config.yaml
router_score: "softmax"
routed_scale: 1.0
balance_bias: false
beta1: 0.95
beta2: 0.95
Below are experts of layer 6 (counted from 0) of a mixture-of-experts language model. Rows are named router (the router's row for the expert), down (a neuron's output weights, with its number) and show model dimensions 0-79. Each number is 500 + 40 x the weight over its row's rms, rounded and kept within 0 to 999. Numbers have three digits each.
After each expert's rows: "raises" lists some tokens whose logits its average output raises strongly, later layers aside. This comes from a sample of Wikipedia text that the model never trained on.

# expert 24
router:451485488557456534430556517522447472451524466472529538513532527433447537535524505541468512505568508516545483454507448474455531525448511544547500471517489557497475470510475458539498480570482493513465535476510448513524514482452442533485464526
down0:494495429428556488492499446489478527468512582518493566483517553486536591562453541466552471504596476523496448481506527548465490521471458469473518499516473538524495467500533551480536503551534461470390410494503491505576462488427405474535438528
down1:508430513488548513557537539466491466488474467486523537493461531488500542493555493478553414455495427450526490416483517422461476497558507463572561551530486506549523513507507571521484467511532495442517466544537485459470510517456521550470523482
down2:443497556409442464562480469512458478498477495513538504542487489498541526544497449467490470434421492474481565484550485432471456545457540518549521542427524525458467520487488462531461502501515555472531439507514449520432506527443467532503431537
down3:476464454497453448534479458545450502439515529511486501481534502399522616517485497443556540514480466521523460557422482494443440475471492514538457549572536445524486517547548471571474528481486450470492489487547554481523472504464480450460464428
down4:469387528471478426528489442450473518497481486451423470505479559431425492492530518497496537453462461517528520541521509501531487529474518585511451507505454546440441479473510466466484505527507469488482494538487552529504475478474551540512515511
down5:495501434440413477479514542500568469517536605497554517521533616491463499545521459472471481455498469481463509569521519568438533513469490552472549557425444497568494522514521524565491510475474498534488392477521534476505482456496548451432514528
down6:540538555525494528545537539471518502501449505488485522493499462503522493400487473457451496500502534488533489581507506568511459474527438529484401398486531548525563516495527451496533439432553532465508497465490599537533485510486505531471491438
down7:563540506470531479495432566516436541528486458557493513433472455506515558455471437445548423379540425512518498539510538520484522533483478422536486518534478463422489522562483503435457527504560545489564437463526487516542505457431485502525488548
down8:519515476510484486494495504511515548451477532571522471545589456595479459481488513479576479532529482468491555471566498548438532555488434546503493462490541488507521521484414502594481441538557487506418535458561434491492486479499503478530457463
down9:577449389502439491469492499512510464450488505532463528488522511452447542588559522504526481488531524501533456508477522424522543526560514489564527435574461550513452486431526477535471465522521470469544475512479492551550509490508425556459525523
down10:416484464432449419509537397494505517439523561547500444547535452471554513516517436536458387480446557452439520422455557514502510486517543563514484508543523472533518517512500493461514490567477466511504544518566508482524473478502478488492572502
down11:508449520472606529484441500499525487527545413444498434484490543518509465492470463509463519492514565462499541446449486525567504563561523529536537581536483477516540509430492503549426500399533530472559502471393504529532492534535412582470488429
raises: " of", "s", ","

# expert 55
router:438544479509499473447512459523479530490513475478463537447454507509562509432512425493512467490492488551485432500457431522522476510470459493516507423473500481507529575489530440543493548516514486370514473525452504420491440551540510499419517440
down0:502538492521423442458513500509464522446460536547541610437516469504458530462545561517501490443505514467420526515494552449494520546473506542491559510446537455474460556533510459503440489523465486567493553541459422544498426470422529493551545483
down1:413541450545502449519552429501595527486438444526532465448546519591573505517496550506462502478454522497456489529527523489526529477491451465535540526526495483479427465478487459553448514442505545460509530456395480439441479493565478559456544477
down2:490462377491504482564438424515522528501470492547500511520500506473501421480555488471464522476471567526521497503489436529498560483448534515550534531527442566509475532538532576546521590500522469540551481455472501512513519529537458502549457500
down3:509535498478528546519490538424551541474564460512471526484502406498479528485502535436468471497481517508493466532528477457395552451486481452585481514500537462506507475523509403498559546465523442566449537449536567473489514486488506426491559553
down4:481457480495496501458520509535413475625498430494403476544468499512494457575509442481468477515521496487544522448464444376517520483523492545545550570535445434521477468522504520504456543513536446482470503479514518527508455526524529528535525592
down5:438516507572503527513454501467512551532554564484545548513591445509557477487459478452560506512520507481479518479506486483497529472498491572444458418551553495494473575484535508539551479458540512430504492486438463520517495528522480414490520507
down6:477488498524526505428567431577523542431512507475491441393510468436490397476458423510476477502499497485560492438495601530431457535510494435544481496494454489476430502509461464526450525475488450487510460484491487479540504546572494472522498550
down7:453497497454487533430460576470500470453503459605568520513500486530462548478504529499475450526518543453523483541531346459515520484518463471513446550502448509421506518553568552592525522477453509560511516504472500481541568533543595531525411468
down8:557509473482530425489474492561495437524478474462555473538490510467502491452547585447468496541501487485474496477508559512521498563464552544505487529510483528479521489497452547486508489536405474529432523515421411561540502538479497596536516545
down9:505464435500475525402470501510466503441486473584434483464533449492509473499535447523571467446520553544534480594486542493548478528498512556444411478445516473506488494431472534520512550502518525518504512578488525436515424567513513596501525442
down10:565534548546497432466488534464501530487509468540467491464541519538456493514517546457523486505492547471519460439575549486491537477545476571504476449508512469454465515540469434474447453562445457606515504533517468496492574509425415459473437445
down11:502459515514485475480462587571482520477442567487458533490436460507515474467476495477534503535503461469529556507528493455509499546503630475493473502460559537545550534487520542495491486543515481601498534496506537541485491539491561521490553493
raises: "ed", "ing", "s"

# expert 27
router:459463488491464476536449454472540539544517466478466513505523516481537533539504517550456481537482518508463473547458518429484475520477539475488547454469491488499587526450487533554452469485528593526532516594476528434519388525561451445451475527
down0:468443492433509428544460520517515488518540539426496529488501524500418532534518540449508514473525562524455409458514499460569486521541455511542396548497546522509478496453559497545400471488527495506493521564539470541398542530485466483525442506
down1:495473522446512517526465492560539466535531499529512465499482494507540543501551539473533413600502555521491480536586513445431521508491514520480494510547449521448487502526546550510518512487516489549511525515523493564507547532411546425447487486
down2:478469560519562490491524531482483482486492510528469565507517508477458426546500549507443494510452520448590497501511422457528507421502508491520473513591460524501468472456492562475440505492599530477544502478505547510512430509516557512511517583
down3:498443500502507520530471477512507457531539477460508475492547456371485466447506490536478472497547469468501484522548514571490474464521484474551546460551558536485514471513506507478524550528496580533539631527498476467525517471539522448511518428
down4:460521531444514470503505535537538512559506507503537380467457545490497556487427464505517497544474522446499443501590552531509518517513442475529524470541508502535535588528534480434491502525514550569551507473489541570481493497546503570493522560
down5:510506524483444570546490509506550532564496515489515437482528519543530511479500566441477457542566474414479517431510456454494510501531523473582460554559551484432465479546492485495520513527470424524463566480517514485516450515559475546432517494
down6:489530568505464529500466451549485507520489474432490469521510507496539501485481504480578487477550559392477460520464509435466523489462442535498533464501474498554529484580542524527477525517544536540479400513481528495570535510450472541470509458
down7:539488439527518443478531498467507518532509441473409460520421462563471474605400501533494524526486547564601522488463429519471471479479536502507576545490465526494563499398499539499503501540524487477532531487540503517539463494604531481464452446
down8:492514528507425533563526439484477568520509512579476551610563457467505527413455478475498471513509490522516436521585494471530532456460431506516515496466497536508469573479488531523474572511514538529523603499534466486496535466491410551517556474
down9:560532539527471549461525522445539483497527565416440442521464455554543521489560538493519493498396458583503469440516583449483450454530523472487503472487453581478524453485597518472451526489516509467543479567541553528516506480530586539461500516
down10:482429478483505455525483424526563439442523583400498547447515480477546551507531498488571470485588485529473482504468488414450524492507473484539573470510450560497518503496499516475526521547488535491516513525522540492482539529518523477662420481
down11:521518521509495455495513525512520509434480506482543493464427465487585496522503370485481473461505522524484534496529509555526600472498555530416499399481439507485505500487457508495468495571391550432467483535471422487550481488488415489473489480
raises: " /", "ified", "if"

# expert 79
router:493500521537534486458471438538508543435513509449483537424474536456534525474529375408499528472493529508527551485491508473587565492522474474547544505534381526466487527469557537450457452443559495475516497519456474455554513541463500556497417518
down0:490481590437527501545430497458493549502506528481532552525470542563542430539458542504507494501461509483453479516467480507418485559473461489552581425463526479537477482528460529514519534441518516503488532399529494530453506439484454489546501488
down1:521470487498496490499467471477511526456492458462525499462518591513540496515548501523483448478534476432515499507477490498575491573429508517461505470457574471474556433523518478415428467564471493489447431427422479494517522489552527459477590525
down2:470469523491479471560460502499494422458544529596486491528484512437527534496517536479461521527589437473481512477506462474580512508495536458471442527570470588526453483518556427462475476518560543464492507495482514588439495474483458455524420470
down3:463478493455463569499505497554393492511473584486494479532519483494523443481523503549502494438475562521504475490495494538484554462502456442522476510473580493522500492513459424500444558491532511455579587460459479572497494488508514466509565519
down4:512428512546496478541523459576532461551544519490454522489480499478546488518527468445427585529459551473486528429453489470487487527569480481475413516414547512499493414464613523430481486551559570528437479505512503459540420591473426459449481504
down5:501534487516438441474505489425524570526563503465478542448495447478526517560524439450439466461453500478483502501528436435501500599505438495501459525517534496443468498455523482497446522515540543478530511459526494435474516496481444475531501551
down6:465515549598527466544449561561539457408434477496506526456470488468449576421487508541486524493461507517527511518448495501495423452469483503493537438496527461558519516562528497517514480539566478586559555491521494473447448491464466422518522459
down7:495531512457520502527490515495533458490480534534515523481509472540502603503493549493515547562469470520467514483470386519415512476469535504541490472520619448568501437440517518591558405532498465515547541488555472506526476513488503451471509467
down8:512517535436456480519576445571537551495531448509548501486500531525468448435487543458420495562468542478500498522511510489499464483544531506528552538471519419574531514539507437522552562526501536473470495455456484526441428444469528520493535467
down9:455518585511586484492546443507519433539405534486497464519448471461509471523432503515506479529562585509494450497484471543483523499482513473500552512471442505482466537425504540525490489512508526454523447514514580401511450481522592474467438504
down10:557520583524555486504517506495504471513529507454450510587491542526579559537420532406477489554454516460586479498499484491495477463471470575464433474480532488551530521510494548494561518470461522509524506509494439495466515484475495474524568456
down11:509484501528518501553532422565486532442491526500528446570539500433436477442475545572553543562521517501467488522508537562450415524490469489466546471536497472460489428519461525522509463511516545440512497500480497487507482473500569540561512514
raises: "ing", "ed", "ion", "or", "ive"

# expert 66
router:485458549538465547516513528491471560586501556491500453506549521437513441484529470413497528466494471452456499472468514462466513477553529538490445498495534544552524468560496517493487401527439492512460484442495462503463489524465516513542511492
down0:459543532525548519465539531514522483481538464451500539475472536505511491579484480556457493447494531528467480497482481511432502451466468532479579489518544454611504549470525448547453539485587480522581519431474484489509515550545518399438548505
down1:417442482555491502537448532509472497543505525513466535441544533490475452464450495532522439502565536452459514545493555506505482535475503494484525447514505483475491502540479568565510426587429520537481515465509472518427541520508560461625506543
down2:474553448565562504460501568504550497538477437516495493539462541554445497524566431501544540495575576478464479550427450476472504531513533538482536481467468492533471523448399551587462519515433534514553499559390508521508490511507513484501498554
down3:446427492464505430465427481412574499500457502529495513549529514557504509549468474448478504484442435502506474550477492536488522484524543475557454496421443536501555498479516483534389537518445562460574456482524509548530519502540522453453499480
down4:541513457599492600413441555438503502536505414528463486517490490499486468504499498488489400486500484536548536439469505513454500496518517507534454458543557614447537550503518505493523487535483541480432488484479512497456516463524460493496513531
down5:512555426541459464481419494461527464494474555521479602525472467518544440524510519517469515460518492488572468498485506502539481510491465568492503472494543468484539442471508502438524523500490552529513506502437575587490528489464397519574568527
down6:506531517489548467499487618469492478505432551443533518583485464477478492488526493483479497562471547506507511549450472441558448481535451510479573502529501520482483512508475539504515515566532555461493509484486546503480429462529531462493579415
down7:570483519432503576509464466474519524567520587574568498509489482564511474544517492490490438454503498484466544492516501512505409489404520524472570477491520556516511402536521557514470553587511458511536491513527536526515540501532462488435523470
down8:434484501520597458540474435511472485491527560520431562498539498453576505537403495483485490472518525512532526553548453586455494405512525499494572463485502471494531554484528484452485419520475475482456500471507449484544533523506475475570523409
down9:518517513481462564560454479479509505506464462420564537464474423522558501545591507422541408438474503523497501466506460472524528552543588470461503532467513529472520512417504535521485471543516609481589583481467540553494504477534468478502563539
down10:489462481496433469492503418495542474535529492506492552498589519458498502425492484480444571483502438502436499525497466515516494510541464559416505569465467536441511564479523510468502472528448566488539512465535464560548504514518463405520487569
down11:513512510556530514514494555575473466483470569452482490526493503519476490569470500487526481459507495520512508516447514545487490494520461522505492476534389481500479440560529498503485482522491543492470472461526592508492558492555462518556389483
raises: " by", " for", " in", "."

# expert 87
router:507442482460462455501483471549467483418493481551465507524428484492524562470510519521442520481467479569553503538531543485472519509552458493513482536520502480477491570486522490572431396464544494420491466515521548496444563499477421491501598433
down0:521452506448428495531440562453479487530543519502562488529463465520479475580481516578527507427530545403443472476502511534522528437454489497505511440510515517530527486502468475462520511434403535563516464466512484510507527489442469513510451514
down1:410544493566446554533490479449556511514484452499507532511467461546454528525564511510497510530511579459434584506450512538523545506469483417542496501440462514534497547481463465530488563484517510466422444493511514469594422522488480502494539451
down2:501517520504515469507529586494551452471479546537476496481523485490460539523462515577435542545459494537520482512508462486569576474496534407459552426436453475547510494467490502475528562531535460524506399460456570476501517506544511528459467506
down3:439471459433444524599419484470583559481537658486540494498449486473500492552505550525493446478535431474547540502535519494533520530522570456529505441580518499478449448450491494479523459563464472479440528546531523535533508514521533541468512504
down4:496478457515447429576543473500586516457516515515484524501486431482490519479499500463532433498450463496468514516515592472524489474524431549486530481489560503532607529482558471493508463460483471528487487499503541520492538446534477465473485498
down5:461452521493516576474531520517530469459520552469545517448594548523510500480538487473510513495429532503577427489520453496585479512524438507509547485533465580467497513527461471482504556509517490489575512455521573525482498479453441521527462523
down6:484527499531493533532554567495491522481501470513505504489495492589509569402579515389508488508541523514531486398515475477522514501498449463487480508457503433514525530477457500454500534461480491470531446512379487477536525479499540453452478444
down7:571563565575442531485454496501586504564503515525525498520450522502445524559480518480546442514406517548505500541432509496501526487416559507457392541497528506461525473566520430471551509511484540495539553438507434500537515521512509569501583521
down8:433510522519455483529504518486538492567533483448536491498469504465446555537347481534570543478468543485430515495506520509531531450487461505506420553508472457513419453436571504538492474516502513455570543493535513454449511517525458526512467546
down9:510520483488529480457548561516532446507515474536506494494453518488439492496449508522531522547505449513482444489544493498385482513455523509513500441487479510510609492535511546520432488548489437475542518580536554462527467493472502514446506458
down10:518392479493462516544431447489582472560464498500499507515476470525488512528513458427537547510507473535519529544483569487521470514562522562484458463463456501544493504528520544548450457436420452496534421498518570494496432604536421457469488481
down11:480431476497522468486554493459549479523449544484592491512468533552418458498557399522501506526556481450460404422506510515421510411540438446507488469470476485497455437515465479485436498537542478465510477446494535509508517443419517511417566544
raises: "re", "ur", "s", "ric", "our"